config.yaml
hidden_size: 256
n_experts: 64
d_expert: 64
d_shared_expert: 0
moe_layers: [1, 2, 3, 4, 5, 6, 7, 8, 9, 10, 11, 12, 13]
normalize_top_k: false
balance_loss: 0.00504
router_cosine_scale: 10.0
vocab_size: 16384
norm_eps: 1e-06
beta1: 0.9
batch_tokens: 32768
train_tokens: 209400000
Below are experts of layer 2 (counted from 0) of a mixture-of-experts language model. Rows are named router (the router's row for the expert), gate (a neuron's input weights, with its number), up (a neuron's input weights, with its number), down (a neuron's output weights, with its number) and show model dimensions 0-63. Each number is 128 + 24 x the weight over its row's rms, rounded and kept within 0 to 255.
After each expert's rows: a language model's description of what the expert responds to. This comes from a sample of Wikipedia text that the model never trained on.

# expert 5
router [145 190 131 127 116 172 140 119 145 173 143  97 129 121 160 163 134 127 115 135 163 162 107 116 104  97 156 157 173 126 149 120 128 110 141 114 107 111 106 122 129 125 112 101  81 169 111 130  90 134 149 142  99 156 100 121  72 101 137 121 136 121 121 139]
gate0 [127 139 146 134 116 139 105 159 149 152 145  82 143 162 114 190 180 144 134 112  84 135 112 154 107 140 128 128 167 151 116 132 127 124  84  94 155 104 145 114 101 125 167 135 176 110 118 212  90 130 129  99 163 113 144 171 122 192 118 108 173 118 111 149]
up0 [139 134 151 138 122 107  81 150 127 181 142 113 131 125 137 145 106 106 136 120 108 110 140 114 137 140 112 124 158 116 122 123 207 147 113  82 126 148 142 121 117 119 135 118 126 150  95 196 101 140 196  57 113 139 142 137  87 142 145 118 149 149 182 100]
down0 [ 75 114 131 116 129  99 145 184 134 119 124 163 154 125 155 128 102 140 100 104 118 162 115 146  86  98 144 113 107 129 141 147 145 146 161 142 131 136 106 102 101 142 138  96 147 121 169 112 118 148 135 116 112 141 138 129  99 113  84 137 134 123  79 100]
It responds to: First pieces of capitalized words and section headings, such as C-omp in Competitions, Ch, Y, Gr, plus determiners like an, the, all, most, both.

# expert 47
router [143 192 135 127  98 169 139 119 144 172 146  98 126 118 155 160 132 124 108 129 168 165 105 113  95 105 156 155 176 137 145 118 135 111 149 109 110 114 109 122 119 122 109  99  71 165 113 130  95 137 147 137 102 144  87 122  76  99 140 123 134 108 110 133]
gate0 [104  92 137 141 125 103 104  91  84 142 175 171 165 146 137  86 149 141  92 121  83 108 151 159  81 127 131 129 122 109 116 134 130 125 170 175 133 144 117 154 127 130 195 150 182 150 111 130 149 140 115 126 132  98 177 147 147 134 108 122 134 185 154 128]
up0 [179 119 147  96 131 136 118 101 141 143 144 168 112 114 179 137 125 151 132 163 139 135 132 129 115 138 158 126 104 121 109 123 137 129 136 105  92 188 145 153 139 105 147 122 157  99 108 151 121 168  52 136 131 101  99 119 147 115 160 140 104  88 123 132]
down0 [119 139 134  82  76 136 110 155 148  82 158 144 119 115 119 190  79 140 129  97 148 118  97 141 143 108  95 180  82 143 157 113 113 101 151 104 143 139 141 156 123 107 140 132 111  85 145 131 136 110 128 165  85 131 129 140  94 145  96 125 109 151 119 166]
It responds to: Table pipes after scores or percentages, closing pieces like 5) and 0,000 in prize money, and the or The after prepositions.

# expert 26
router [144 190 133 131 114 183 139 116 142 176 134 102 125 118 150 162 139 114 104 138 164 168 107 126 109 104 149 146 164 126 136 114 126 109 152 109 111 114 107 122 129 122 112  99  80 160 113 135  87 128 151 133 104 143  92 123  81 102 143 125 132 105 115 139]
gate0 [128 122 108 152 137 112 155 211 152  85  87 138 153 137 121 139 130 112 120 124 142 127 133 136 138 150 113 135 107 150 136 126  92 141 132 115  97 165 109 162  99 112 164 123 130 139 132 138 122 115 135 101 119 128 131 150 122 156  38 113 154  74 129 167]
up0 [119 182 124 137 161 117 131 141 119 146 116 138 121  74 110 126 145 143 138 104 157 138 148 129 132  91 109 134 136 165 126 142  55 193 133 127 146  86 113 142 121 148 146  82 103 143 172 105 154  88 137 117 148 121  96 133 120 172 105 119 155 127 151  83]
down0 [156 131  93 122 108  96 140 123  95 149 146 113 139 121 184 117 133 167 145 130 155 138 126 117  98  99 138 159 116 214 183 119 162 158 136 105 119 109 133 122 125 143 115 141 162 129 121 118 120 135 125 176 146  78 151 147  95 134 127 113 161 119  89 166]
It responds to: Nouns and name beginnings after a, his or a table pipe, such as result in as a result, son, Rating, Maxim.

# expert 20
router [151 187 135 131 115 175 138 124 142 161 143 104 125 123 154 160 134 124 115 131 164 173 101 119 102  96 155 154 167 131 141 119 137 112 147 111 113 121 115 123 130 127 111 103  71 167 114 132  88 133 143 148  96 145  84 118  75 102 137 117 137 105 122 142]
gate0 [117 158 127 142 161 141 125 136 120 116 132 127 142  85  89 145 119 116 125  91 153 155 136 121 165 158 139 102 145  99 106  75 107 140 108 140 145 118  86 139 151 127  96 102 143 154 119 119 143 107 123 113 126 112 171 143 132 153 116 126 150 115 142 107]
up0 [132 126 112 111 137 142 148 130 102  98 107 135 114 105 142 133 101 116 130  90  95  75 104 152 134 137 105  97 144 100 151 133 130 133  81 142 122  80 137 161 134 139 148  90 148 144  98 142 129  99 168 158 126 102 131 141 152 162 132 115 112 124 171 135]
down0 [ 94 112 113 129 150 132 103 165 121 159 137 127 113 178 116 126  70 106 125 132 129  77 110 163 150 144 119 107 143  93 138 192 116 153  86 102 110 159  93 116 121 154  90 127 150 177 135 142 142 149 123 130 135 133 195 114 150 149 155 128 187 135 129 131]
It responds to: The word the before rankings or roles, section heading marks, line breaks and table pipes, plus name starts such as Bon, Martin.

# expert 41
router [154 186 130 126  97 146 141 126 146 182 142 101 122 122 159 170 122 123 106 130 170 168 114 127 108 119 154 161 173 143 143 110 121 111 140 115 112 108 112 128 123 121 114 103  74 167 120 152  93 130 146 151  97 145 110 105  87  98 149 129 135 116 122 130]
gate0 [123 146  85 122 126 103 137  97 125 141 155 149 125 149  85 141 115 103 119 169 127  81 152 130 133 177 133 120 168 123 132 128  93 127 150 135 101 127 123 129  99 166 108 142 144 153  55 159 163 149 140 142 158 115 145 108 144 101 136 129 130 136 113 119]
up0 [135 129 128  99 177 140 144 153 128 134 141 136 143  58 150 100  95 140 118 134 131 106 171  86 144 149 119 118 136 131 141 148 119 129 172 167 132  88 121 154 144 175  85 135  97 152  80 128 129 125 103 226 136 127  85  75 102 122 176 104 104 124  82 121]
down0 [161 156 138 135 108 168 124 149 132 110 103 139 135  99 167 160  95 132 140 116 135 134 119 157 120 116 174 114 132 136 169  99 169 167 123 136 145 149 144 141 113  80 135 160  95 126  99 129  94  91 103  95 104 120 141 184 121 106  96  85 136 145 110 153]
It responds to: Table cell separators in results and election tables, the after prepositions, and word endings like -lete in Complete, Delete.

# expert 25
router [163 190 119 134 112 169 129 127 134 173 149 101 123 114 142 146 119 111  89 123 143 155 105 128  88 103 150 149 179 123 143 124 127 127 152  94  98 111 121 121 131 124 112 103  74 177 112 130  85 136 145 136 111 153 105 104  75  99 135 118 127  93 106 144]
gate0 [127 132 110 137 120 111 139 108 172 122 113 154 147 159 115 137 159 105  81 116 141 112 186 115 117 136 148 146 130 127  92 155 123 101 122 144 102 144 126 101 114 136 161 117 120 131 176 101 135 127 161  94 142 144 147  61 113 156 143 117 109 145 100 131]
up0 [133 131  90 133 116 141 123 100 126 131 119 142 133 112  78 153 178 116 156 131 101 120 134 147 127 127 131 171 119  89 130  92 147 142 117 152 141 114 173 128 158 147 165  98 130 137  93 125 116  44 160  87 139 185 115 110 149 127 162 137  95 111 123  92]
down0 [120 121 131  98  99  76 141 137 154 163 107 129 102 110 115 134 128 151 169 159 117 148 121  89 141  62 130 145 165 104 158 123 133 115  80 164 153 149 141 115 114 117 160 121  98 128 115  79 115 143 130 151 148 109  76 116 174 105 131 133 109 146 153  99]
It responds to: Short capital abbreviations inside tables, such as CR record codes, football positions GK, MF, FW, and country codes like USA.

# expert 15
router [146 187 131 133 107 176 139 119 144 173 140 104 128 117 154 165 136 121 108 136 168 165 108 121  97 101 152 155 174 133 145 113 133 109 146 107 109 108 109 119 125 120 112 105  72 164 106 134  89 134 145 146  94 146  97 117  74 105 138 125 133 108 123 139]
gate0 [149  81 108 137 141 161 114 150 154 136 115 141 109 154 105 148 131 132 113 125 169  85 136 135 128 161 161 113 135 134 133 137 143 160 140 134 106 140 107 104 154 113 124 186 100 139 156 128 153 133 110 103 129 125 131 121 145 163 127 118 100 139 145 152]
up0 [128  44 109 111 103 107 115 129 118 123 121 101 115 107 146 105 124 152 104 115 106 155 159 178 132  95 128  81 121 133 151 101 122 129 117 122 158 175 104 168 100 118 140 116 122 137 127 100 143 135 114 152 128 132 179 150 116  91 138 124 156 145 142 127]
down0 [130 120  83 144  95 145 130 164 115 132 111 103 158  48 112 141 172 170 142 152 127 115 118 139 125 104 135 123 136 175 113 141 100 154 136 110 113 120 107 112 128 110 165 141 141 147 155  99 150  97 145 107 129 102 132 137 134 189 112 101 112  95 107 144]
It responds to: Mixed: relative words "that" and "which" in prose, and short pieces in tables and infoboxes, such as Re(elected), numbers, "A" ratings.

# expert 51
router [150 151 116 103 125 176 128 146 114 140 151 144 127 124 141 152 103  86  93 127 106 135 125 121  95 149 117 113 163 105 157 174 129 111 135 115  85  87 190 110 130  98 150 126 102 108 104 121 121 117 144 145 104 180 125 102  90 123 144 127 124  80 109  97]
gate0 [143 128 140 119 170 146  79 151 138 146 134 141 165 104 127 115 114 148 117 116 119 143  87 165 109  59 101 103 114 125 129  92 181 122 122 149 122  89 183 138  80 138 147 136 109 159  82  95 125 142 151 130 120 127 140 140 138 159 169 146  86 123 147 106]
up0 [163 119 164 126 129 147  78 139 191 146 149 124 136 105 144 135 117 140  97 129 151 122  99 159  98  80  98  87 130 157 120 125 159 123 126 123 120 112 173 134  98 126 144 155 121 199 107  95 106 150 127 161 127 154 110 135  90 149 179 128 129 118 125 112]
down0 [101 133 160 122 116 143 153 121 122 122 118 160 116 112 139 131 159  85 146 101 107 151 153 113 133 164 109 145 149 109 139 122 101 118 145 142 135 147 111 117 127 125 136 162 161 107 166 105 132 121 107 125 129 100  96 147 109 114 146 110 147 164 129 147]
It responds to: Past participles after was, were, is or been in passive clauses, such as organized, established, drafted, released, used.

# expert 16
router [161 145  99 135 107 159 132  98 115 154 120  92 163 139 145 172 119 131 103 119 169 157  86 161  96 121 131 122 154 131 156 131 137 105 145 120 118 119 122 123 115 149 125 114  77 166 110 107  98 146 159 150 112 113 113 140  82  91 140 118 138 118  88 134]
gate0 [138 149 110 152 118 120  91 108 129 138  98  97 139 131 106 163 140 122 128 147 137 147 120 164 127 167 116  93 152 127 137 124 131 158 131 139 101 170 131 114 160 179 129 139 140 133 120 116 124 146 136 146 118 106 178 106 146 135 118 126 126 125 112 136]
up0 [133 135 101 101 155  94  79 127 122 143  76 101  92 179  87 141 148 120 147 108 143 181 154 127 119 165 117 120 158 131 124 110 126 125 112 151 106 150 135 113 127 150 153 130 169 141 120 196 120 148 136 150 149  99 153 117 129 108 111 132 121 142 103 149]
down0 [118 127 128 102 150 141 121 121 131 146 139 127 164 112 138 132 119 103 116  90 172 105 139  96 101 111  89 147 139 132 132 135 179 119 149 133 127 132 138 132 130 166 125  84 104 128 129 110 103 122 134 114 111 135 120 129 132 105 117 107 149 148 112 163]
It responds to: Country codes in tennis and sports tables, e.g. CRO, TUR; also sentence-opening This, There, where, and but after commas.

# expert 8
router [150 188 131 139 105 145 139 125 146 171 139 103 122 116 154 169 125 129 101 135 168 168 121 131  88 107 152 156 167 127 140 118 129 105 134 106 110 109  98 126 123 122 114 113  78 165 115 121  89 129 142 139  90 141  95  97  75 101 141 122 132 108 112 142]
gate0 [107 150 130 124 135 137 103 162 104 133 189 162 151 101 147 128  98 108 148 103 130 107 127 123 135 147 114  87 122 153 112 143 107 104 114 104 114 144  93 148 140 173 148 160 101 119 104 113 133 118 146 133 172 115 152 159 172 138 137 137 146 149 132 136]
up0 [137 124 138 128 116 116 112 134 123 135 167 120 155  93 150 135 138 146 172 128 165 128 216  77 129 134 139  92 108 128 123 137 112 116 113 134 113 123 145 108 144 112 131 137 155  82 165 138 141 122  80 128 120 148 123 130 105 121 121 141  78 148 113 143]
down0 [ 48 167  91 152 134 134 134 175 108 144 128 115 121 143 134 157 134 132 122 114 159 156 152 111 104 134 168  88 112 111 124 122 127 105 101 141  89 121 118  96 144  67 121 125 144 129 129 119  95 160 115 154 141 130 127 150 114 178 119 131 149 129 128 152]
It responds to: Short word pieces and letters inside foreign names, song titles and table cells, plus zeros in football stats, such as k, ik, R.

# expert 1
router [128 131 177 124 138 129  96 118  87 136 135 117  99  96 123 114 116 158 125 139 154 109 133 102 167 115 115 178 185 157 119 132 126 127 153  71 111 100 160 121 111 148 140 118 120 119 101 129 120  95 144 158 147 168 102 121 125  96 172 106 163  87 124 127]
gate0 [159 126 141 165 138 110 112 128 136 113 129 139 143 101 124 103 131 154 154 148 147 106  99 127 154 184 126 135 135 117 161 122 116 104 177 141 112 120 119 100 181 152 147 144 112  89 104  98 174 157 139 123 126 173 113 148 142 122 128 115 112  85  82 119]
up0 [ 71 145 131 105  93 170 121 162 154 142 123 155 121 118 122 100 126 101 106 126 158 147 170 134 107  74 145 119  98 152 100 122 138 179  93 127 157 137 120 132  95  92 102  89 150 168 174 162  90 112 134 130 120  82  86 130 122 108 141 128 128 142 126 107]
down0 [ 84 129  99 128 135 102 139  94 142 123  87 109 143 163 120 101 120 138 112 134 130 105 131 149 112 107  97 111 129 178  87 126  89 148 138 134 142 126 111 145 150 108 111 149 142 143 141 103 123 142 154 115 115  79 121 108 109 173 153 129 142 127 158 149]
It responds to: Word stems and whole content words awaiting a suffix like -ing or -ed, e.g. vary, differ, deliver, number, present, cast.

# expert 21
router [172 159 135 139 141 136  98 115 148 116 147 107 132 119 134 139 107 115  88 146 136 134 147 151  99 101 144  88 154 141 157 129 113 157 121  90 162  86 166 117 110 123 125 125 127 152 108 119 119 179 118 148 142 146 131 118 108 133 166 147 116  95 107  92]
gate0 [130 173 114 145 147 153  83 127 147 179 137 123 149 123 112 107 102 107 114 118 119 124 144 141 137 111 135 108  96  58 140 102 142 107 112 135 148 103 101 123 118 111 139 126 130 159 120 108 125 119 131 104  97  52  50 138 118 160 184 156 155  98 128 128]
up0 [138 113 117 158 158 134 156 114 160 169 154 126 127  74 101 103 103 119  85 102 161 128 148 151 140 107 123 122 103 122 145 133 129 120 119 158 135  97 121 113 115 127 130 122 135 184  92 104 134 137 133  93 106  65 117 113 126 120 134 142 153 112 137 134]
down0 [120 100 151  64 112  74 144 133 120 118 138 102 100 125 148 135 117 131 161 113 123 160 113 153 105 141 106 183 146 116 139 113 121 150 121 108 111 132 136 161 141 138 147 130 143 111 140 143 113  95 117 144 134 208 123  98  90 135 135 146  93 163 126 162]
It responds to: Plural nouns for groups of people or things after "the", "two" or an adjective, such as people, citizens, votes, years.

# expert 45
router [147 191 131 130 109 167 138 126 139 167 139 100 122 120 159 165 134 123 103 133 164 168 111 122  99  98 155 155 172 133 146 119 132 117 156 113 107 108 107 123 126 127 111 109  72 170 116 127  91 131 145 150  98 153  89 111  75 107 135 127 138 112 121 134]
gate16 [139 158 130 169  99 138 133 110 175 115 138 115  95 169 143 125 111 156  74 163  73 126  95 136 121 113 179 140 131 113 130 146 118 150 151 107 166 115 159 171 116  86 102 124 122 114 134  80 138 115 127 164 139 133 130 142  96 142 132 157 113  85 127  98]
up16 [126  98 103 119 110 106 149 137 121 143 117 122 117 129 137 158 110 147 162 164 148  98 156  95 132 137 156 102 100 117 109 149 143  54 121 142  87 155 115 131 136 109 119 127 145 107 195 142 140 162 148  93 156 138  84 144 128 114 121 125 123 113 116 173]
down16 [144 133 146 143 100 150 124 146 143 126 134 127 130 107 128 156 164 127 169 142  96 120 105 102 131 131 119 136  83 113 173 155 121 113 153 121 162 119 147 169 101 129 161 114 123 108 129 142 116 122 136 159 101 145 147 131 114 106 115 107 144  93 141 162]
It responds to: Articles "a" and "the" starting noun phrases in prose, plus single letters inside Cyrillic, Hebrew or accented foreign words.

# expert 30
router [161 172 139 112 106 152 107 124 116 134 124 117 142 156 193 125 113 160  75 133 169 110 125 131 104 132 159 128 185 107 125 157 134 136 142 136 129 148 149 129 107 158 124 105 140 176 124 142  89 153 115 152  94 113 117 129 115 138  97 127 156  81 151 110]
gate0 [ 94 160 106 134 111 112 143 138 168 130 130 101 120 108 129  42  88  88 159 154 137  86 169 139 143 145 100 119 109 108 148 135 164 132  93 136 123 170 119 121 100 107 103 136 143 125 141 136 132 159 106 131 102 122 106 140 114 161 139 100 113 136 102 154]
up0 [112 125 132 122 172 130 118 176 112 173 172 147 130 126 110 142 141 141  66 121  78 106  89 179 118  93 133 122 147 137 157 126 108 112 137 105 170 115 123  99 144 132 144 144 108 138 102 117 138 162 134 104 141 124 146 100 171  84 111 148  78 117 140 125]
down0 [123 117  87 132 138 120 109 121 147 163 189 114 159  82 101  90 116 110 143 130 139 139 128 114 116 145 129 117 142 141 163 109 159 112 115 141 123 115 145 130  91 114 155 146 114 117 132 128 156  98  28 106 152 135 132 124 151 121 122 163 101 147 136 128]
It responds to: Country names and nationality adjectives (American, French, Italy, Russian) plus pieces of foreign personal names like Y-oko, Francesco.

# expert 50
router [149 157 187 145  86 161 156  99 156 165 116  96 117 124 155 135 180 158 140 129 132 130 162 119 117 122 167 112 172 127 123 130 143 122 130  95 158 107 126  87 114 134 106 122 101 146  83 112 134 102 166 166 102 141 119  95 117 127 138 117 134 102 134 170]
gate0 [103 119 132 115  91 123 168  90  99 121 118 123 115 107 138 119 165 144 160 165  78  91 123 144 145 152 138 125 152  83 112 127 142 121  97  82 184  84  93 103 138 147 122 163 138  83 152  73 140 125 128 131 129 165 146 111 105 147 155 115 147 101 129  93]
up0 [123 123 171 120 107 110 113  80 108 148 170  91 133 133 134  95 134 160 114  89 112 126 152 135 144 129 137 149 106  96 124 148 128 127 138 132 146 119 117 130 112 140  97 155 113 150 128 157 135 135 161 156 153  71 145 137 114 190 142  88 101 108 131 154]
down0 [105 120  88  79 168 141 100 157 150  94 163 155 173  99 126 183 122 111 124 136 114 168 113 129 145 109 148 109 112 155 106 138 100 152 116 110  89 114 138 115  92 116 182 121 124 126 144 144 137 144 121  84 135 127 172 117 121 113 108 146 112 116 137 121]
It responds to: First pieces of split words before an ending like e, es or ing, such as committe, hors, Trib, cann.

# expert 7
router [138 139 155 126 133 149 126 130 109 127 140 156 141  43 142 145 114 121  85 136 117 135 133 107 104 101 132 167  83 148 181 124 129 126 160 118 146 143 153 106 109 132 167  87 119 138 115 161 103 204 144 115 115 151 105 127 191  94 143 166 162 125  93 113]
gate0 [111 131 144 143 171 108  96 118 121 131  88  99 102 116 196 115  95 103 138 151 159 114 158 185 165 132 120  97 149 127  89 103 126 108 137 123 135  73 106 124 137 101 133 117 120 106 126  65 104 140 153 129 110 136 164 103 135 162 131 100 129 138 153 123]
up0 [118 131 132 117 166 151 227 120 134 137 125 147 124 140 117 141 139 131 167 122 156 122 105 153 158 136  83 124 111 127 121 156  98 137 126 144 108 129 131 130 104  99 126 136 114 123 137 139 106 124  96 128 147 132 135 141 122 125 110 135 108 171 134 118]
down0 [128 121 135 111 185 128 180 128 124 127 111 132  88 134 150 143 128 132 153 123 137 107 126 153 133 116  73 126  95 125 159 150 108 109 162 122 125 123 152 129  82  99 141 158 114  83 132 136 133 123 114 145 104 147 118 138 135 111 127 152 125 134 159 118]
It responds to: Periods ending sentences, often fused with the word's last piece, especially after years like 1935 or 1974, e.g. s., ed., ation.

# expert 31
router [154 136 118 128  67 155 135 108 107 150 162  88 122  97 127 134 139 121 107 152 149 134 163 118 141 123 138 161 151 146 110 134 101 127 100 125 124 152 117 115 105 111  98 149 122 149 103  98 122 112 143 172 122 152 141  93  73 136 165 117 151 126 114 104]
gate0 [ 97 134 130 106 139 122 146 131 121 139 118  99 145 143 109 158 151 113 134 127 132 107 153 147 150 147 126 158  99 132  78 136 104 129  66 123 127 159 156 140 121 141 109 126 120 173  80 126 161  85 137 156 174 130 168  98 115 119 149 136 145  99 109 100]
up0 [ 94 135 156 166 126 130 106 132 137 133 125 150 191 129 137 167 121 145 159  91 131 141 117 124 124 163 143  89 177 122 146 119 171 117 208 132 127  87  81 134 142 131 128 118 140 116 124 144 135 200 162 126 128 135 102 156 126 120 154  95 108 176 144 130]
down0 [ 93 125 103 148 135 108 152 158 126 140 122 155 166 166 125 131 137  94 119 111  84 102 110 143 147 137 168 139 156 170 112 115 134 145 113 144 121 141 110 114  85 129 107 160 102 128  95 110 185 122 130 145 126 161 159 123  90 132 124 116 164 116 139 116]
It responds to: Opening pieces of proper names and words, often surnames or places, e.g. Patt(inson), Wend(ell), Th(istlewood), Gu(errero), batter(y).

# expert 49
router [133 181 130 132 103 170 137 116 143 171 142 105 121 122 149 163 132 120 103 130 167 154 108 115  99  98 155 158 171 131 135 118 131 112 157 113 110 118 107 120 131 132 114 101  73 172 115 136  90 134 155 137 106 145  87 128  71 113 134 125 137 111 118 139]
gate16 [137  97 120 174 113  82 119 163 120 148 166 118  87 173 141 118 155 128 106 132 129  80  74 129 130  90 157 105 135  70 135 152 143 102 158 121 109  94 144 116 118 114 113 119 154 101 102 123  89 163 117  89 123 142 169 107 113 135 123 132 112 103 131 163]
up16 [103 150 154 118  96 161 130 128 130  93  66 125 121 153 117 119 167 138 167 119  72 129 155 148 110 141 127 141 127 103  99 182 124 125 114 105 142 105 145 142 138 163 119 161 126 127 114 136 143 133 102 145 105 119 140  88 138  60 145 160 140  87 128 120]
down16 [191 114 112 127 108 117 172 159 135 118 139 128 131 100 134 128 155 120 126 125 127 120 149 137 152 123  78 106 149 115 145 179 117 121  86  81 123 136 128 124 109 125 103 138 105 113 164 116  87 127 121 158 106  91 130  97  75  91 144 168 119 109  92 106]
It responds to: Word-ending pieces in infoboxes and list entries, e.g. Fac-ility in FCC station info, Bas-ilar, water-sp-out, plus two, three, that.

# expert 57
router [124 157 103 104 161 151 144 166 148 156 156 113 141 132 109 171 101 112 115 124 107 118 136 147 128 101 118 136  91 155 124 103 161 139 171 142 117 132 139 105 135 134 122 114 105 162 133 107 127 149 149 170 106 112 124 137  99 104 135 151 168 107 120  98]
gate0 [111 134 127 119 132 123 158 121 120 144 138 130 134 136 106 110 110  90 139 123 132 124 113 118 124 122 103 101  98 117  89 134 191 137 129 135 116 182 193 136 111 169 136 139 160 118 127 114 139 131 101 121 140 128 176 138 126 137 173 170 104 170 185 112]
up0 [108  93 124  93  89 142  91 141 122 137 144  87 146 133 148 118 107 163 125 124 143 114 112 123 143 142  83  80 138 117 158 154 139 112 136 115 140 140 125 132 137 147 147 166 129 129 171 141 112 111 121 113 115 116 191  74 121 120  93 126 147 112 139 168]
down0 [133  99 143 137 153 132 134 101 127 143 116 165 136 123 134  97 144 100 124 101 126  69 108  99 178 109  96  89  86 154 169 127 174 140 132 120 132 132 120 124 101 143 146 124 109 104 116 123 179 136 132 137 130 137 152 153 161 107 136 121 138 131 132 110]
It responds to: Hyphens, pipes and numbered markers at line starts in infobox-style lists and tables, such as "- Born:", "- Coordinates:", "1.".

# expert 46
router [152 189 132 133 109 169 145 115 133 177 151 105 121 118 156 165 129 125 103 134 170 163 113 113  94 120 156 155 171 133 139 121 144 114 149 110 103 114 107 123 121 123 117  99  74 160 108 139  92 134 154 147  97 153 119 113  72 100 139 120 136 120 113 132]
gate0 [139 128 137 116  99 118 117 134 117 104 130 117 109 146 147 108 108 120 138 181 143 122 122 141  92  97 101 130  90 114  71 107 162 105 139 149 116 132 148  57 152 114  85 135  77 107 134  93 110 151 160 153 115 125 117 144 130 139 147 120  84 118 136 138]
up0 [138 108 110 129  96 143 135 141 135 127 126 121 168 125 129 130 153 125 102  76  94  88 115 124 149 107 104 119 111 143 159 157 102 123 122  78 161 143 148  95 151 118 139 124 158 155 133 109 148 134 107 123 145 139 143 101 136 125 162 164 130 164 152 172]
down0 [141 153 154 128 130 122 153 125 118 142  97 120 102 144 143 146 114 130 158  99 118 149 142 161  78  94 130 153 122 106 148  97 140 108 145 157 141 106 124 140 126 153 123 111  97 108 139 114  96 115 136 178 167 165 117 109 131 153 114 101 114 136  99 124]
It responds to: Nouns naming a kind or unit, often before "of" or "|": character, family, role, team, City, District, Area, and suffixes -ation, -ity.

# expert 37
router [145 189 131 127 111 178 143 122 144 167 148 103 127 120 154 164 135 124 116 136 168 155 109 130 100 112 152 151 176 135 140 116 131 101 152 111 112 120 107 127 119 120 112 103  76 169 112 136  87 140 147 151 105 151 108 110  78 105 140 123 138 107 125 140]
gate0 [168 118 166 110  40 119 132 138 136 114  99  95 131 148  91 106 128 122  97  89 146  89 108 111 126 127 120 139 127 120  93 110 131 118  97 125  83 117 146 127 144 159 126 155 131 154 126 118 148 150 198  80 107 112 185 149 138 145 122 125  85 123 116 105]
up0 [ 91 125 147 129 126 140 140 120 125 121  68 167 129 100 104 150 135 105 114 170 130 140 135 137 163 163 128 162 122 111 158  58 130 125 126 124 113 125 143 143 103 143 136 110 184 122 108  98 114  99 130  96 116 136 149 105  93 113  92 143 173 136  95 132]
down0 [ 65  97 135 102  97 123 168 115 148 157 136 102  79 141 146 136  91 145 125 150 141 136 140 147 148 116 111 159 129 145 100 114 132 166 140 117 163 126 121 140  94 105  40 130 162 111 140 169 135 154 107 111 180 147 150 161 125 125 114 135 168 154 117 149]
It responds to: Thai-script byte pieces and code-like prefixes like AS in infobox lists, plus the pronouns they, their, They.

# expert 53
router [147 182 133 137 102 174 138 126 139 171 138 106 130 112 151 171 128 126 100 130 168 170 112 120  99  94 153 155 173 129 148 123 128 106 145 107 104 115 110 124 119 127 116 100  73 174 111 132  88 132 148 145  98 145 103 121  76  97 143 121 140 112 120 143]
gate0 [131 132 123 180 106 125  90 114 117 124 122 119 112 139 116 149 135 130 144  79 128 114  95 163 147  94 172 156 141 152 152 152 132 126 117 107 135 143 142  85 146 145 107 120 145 143 144 138 220  86 120 144 153 158 142 131 113 118 113 112 113 136 117 137]
up0 [109 128 108  89 152 118  98 129 106 107 121 127  95 143 126 163 127 121  89  90 134 142 124 161 145  98 113 156 146 145 138 172 126  88 132 120 108 138  97 102 118 104 136 152  59 151  86 108 118 118 118 119 111 118 122 116 158 151 150 102 114 162 147  93]
down0 [128 141 129 135 117 118 109 140 117 146 160 154 138  83 130 132  69 128 142 119 138 140 113 104 127  96 125 120 119 138 103 116 113 141 152  98 109 100 157 133 109 124 111 196 112  92 144 111 115 109 172 184 173  93 111 132 114  96 134 149 105 132 150  99]
It responds to: Line breaks before headings, lists and table rows, and capitalized word starts like D, Bel, R, Kal in names within rosters and lists.

# expert 36
router [150 189 128 130 111 165 143 117 137 176 142  96 133 116 154 157 133 125 114 134 167 164 110 116  96 107 147 155 172 125 149 113 129 108 157 111 108 108 105 121 121 123 113  98  76 169 106 137  89 134 147 142 104 147  92 118  75 106 140 125 137 114 124 141]
gate0 [147 139  94 124 201 143 113 126 127 119 107 122 126 134 126 156 140 120 159 138 158  96 134 116 126 122 174 108 127  92  79 114 215  74 110 126  77  89 142 126 160 140 161 146 136 168 129 148 124 163 147  96 143 133 128  90 142 124 102 142  99 121 137 161]
up0 [104 172 132  91 120 145 151 151 159 116 115 115 107 113 127 115  74 129 127 115 140  91 115 126  87 141 114  89 118  97  88 128 148 128 121 136 130  97 136 103 113 118 119 158 114 153 117 128 202 151 151  80 101 111 125 116 141  71  87 137  93 140 110 114]
down0 [150 153 127 120 116  98  93  97 138 136 151 152 110 117 131 128 156 135  92 114 137 118 123 141 158 138 135  96 131 163 123  95 133 157 181 127 138 160 138 102 166 129 123 110 138 110 135 167 109 150  84 110 147 138 148 155 122 108  84 100 147 125 156  74]
It responds to: Short opening fragments of words or names, often l, L, H, an, al, as in l-arvae, l-ift, Baris-al, H-ñahñu.

# expert 38
router [145 187 126 130 111 157 135 120 142 170 148 102 128 114 152 165 131 122 109 131 165 165 108 116  98  96 154 154 176 134 144 122 137 107 151 113 108 110 106 124 116 125 112 103  75 167 111 134  89 134 153 145 100 147  92 117  81  99 141 127 136 109 119 143]
gate0 [164 132 112 126 134 135  74 146 135  98  90  84 100 123 131  91 122 103 144 130 129 126  92 104 142 120 112 128 114 136 146  94 137 119 120 148 130  65 131 141 137 112 121 164 152 156 125 163 152  98 154 139 131 139  99 124 130 135 124 150 126 179 140 135]
up0 [171 142 136 109 126 113 133 162 163 105 119 162 106 189 108 159 161 158 110 151 139 104 146 159  65 121 111 166 153  21 120 103 119 108 140 135 107 169 164 126 102 109 111 101 139 109 151 117 135 148 109 123 123 129 138 133  98 139 118 131 122 163 128 121]
down0 [149 158 148 153 117  72 145 108 156 132  91 143 144 153 158 119 107 122 151 111 120 127 110 149  97 122 123 156 168  95 160  83  98 115 136 162 111 153 160 128 138 154 144 129 163 160 122 109 171 129 144 103 130 143 101 142 135 136 146 141 133 154 149 126]
It responds to: Line breaks after a sentence ends, before headings, list items or table rows, such as after closing lines of short articles.

# expert 3
router [150 194 131 137 105 171 134 117 149 162 131 106 134 121 158 165 131 125 108 133 168 171 104 120  93 105 150 157 176 123 152 113 132 109 146 109 112 117 107 125 127 125 113  98  71 172 108 133  87 134 149 150  99 147 111 115  73 103 144 122 136 101 122 132]
gate0 [ 99 140 135 113 134 116 125 149 170 135 129 103 120 153 146 139 135 125 123 100 131 157 124 110  55 164 137 142 145  89 158  95  96  77 108 110 112 144 156  98 129 122 103 168 185 111 138 133 126 104 104 169 143 153  93 176 119 156 121 143 127 120 127 157]
up0 [139 139 129 118 123 136 105 107 120 142 141 156 116 127 114  80  94 124 112 195 122 113 156  69 146 122 157 150 100 155 107 164 150 148 112 111 161 141 122 131  91 122 156 139 102 117 153  88 123 127 133  96 130 145 117  94 148  87 120 139  71  95 139 130]
down0 [120 137 139 132 106  81 153 133 174  68 148 154 118 131 122 133 119 147 114 145 126 133  97 108 122 131 116 177 137 108 130  99 126 123 106  92 156 141  93 185  96 138 126 111 131 164 135 160 107 129 103 170 107 137 105 106 118 124 100 168 106 149 104 121]
It responds to: First pieces of proper names, often capital letters or syllables, in tables and name lists, such as T(ornike), Tar(as), Mar, Del(ano).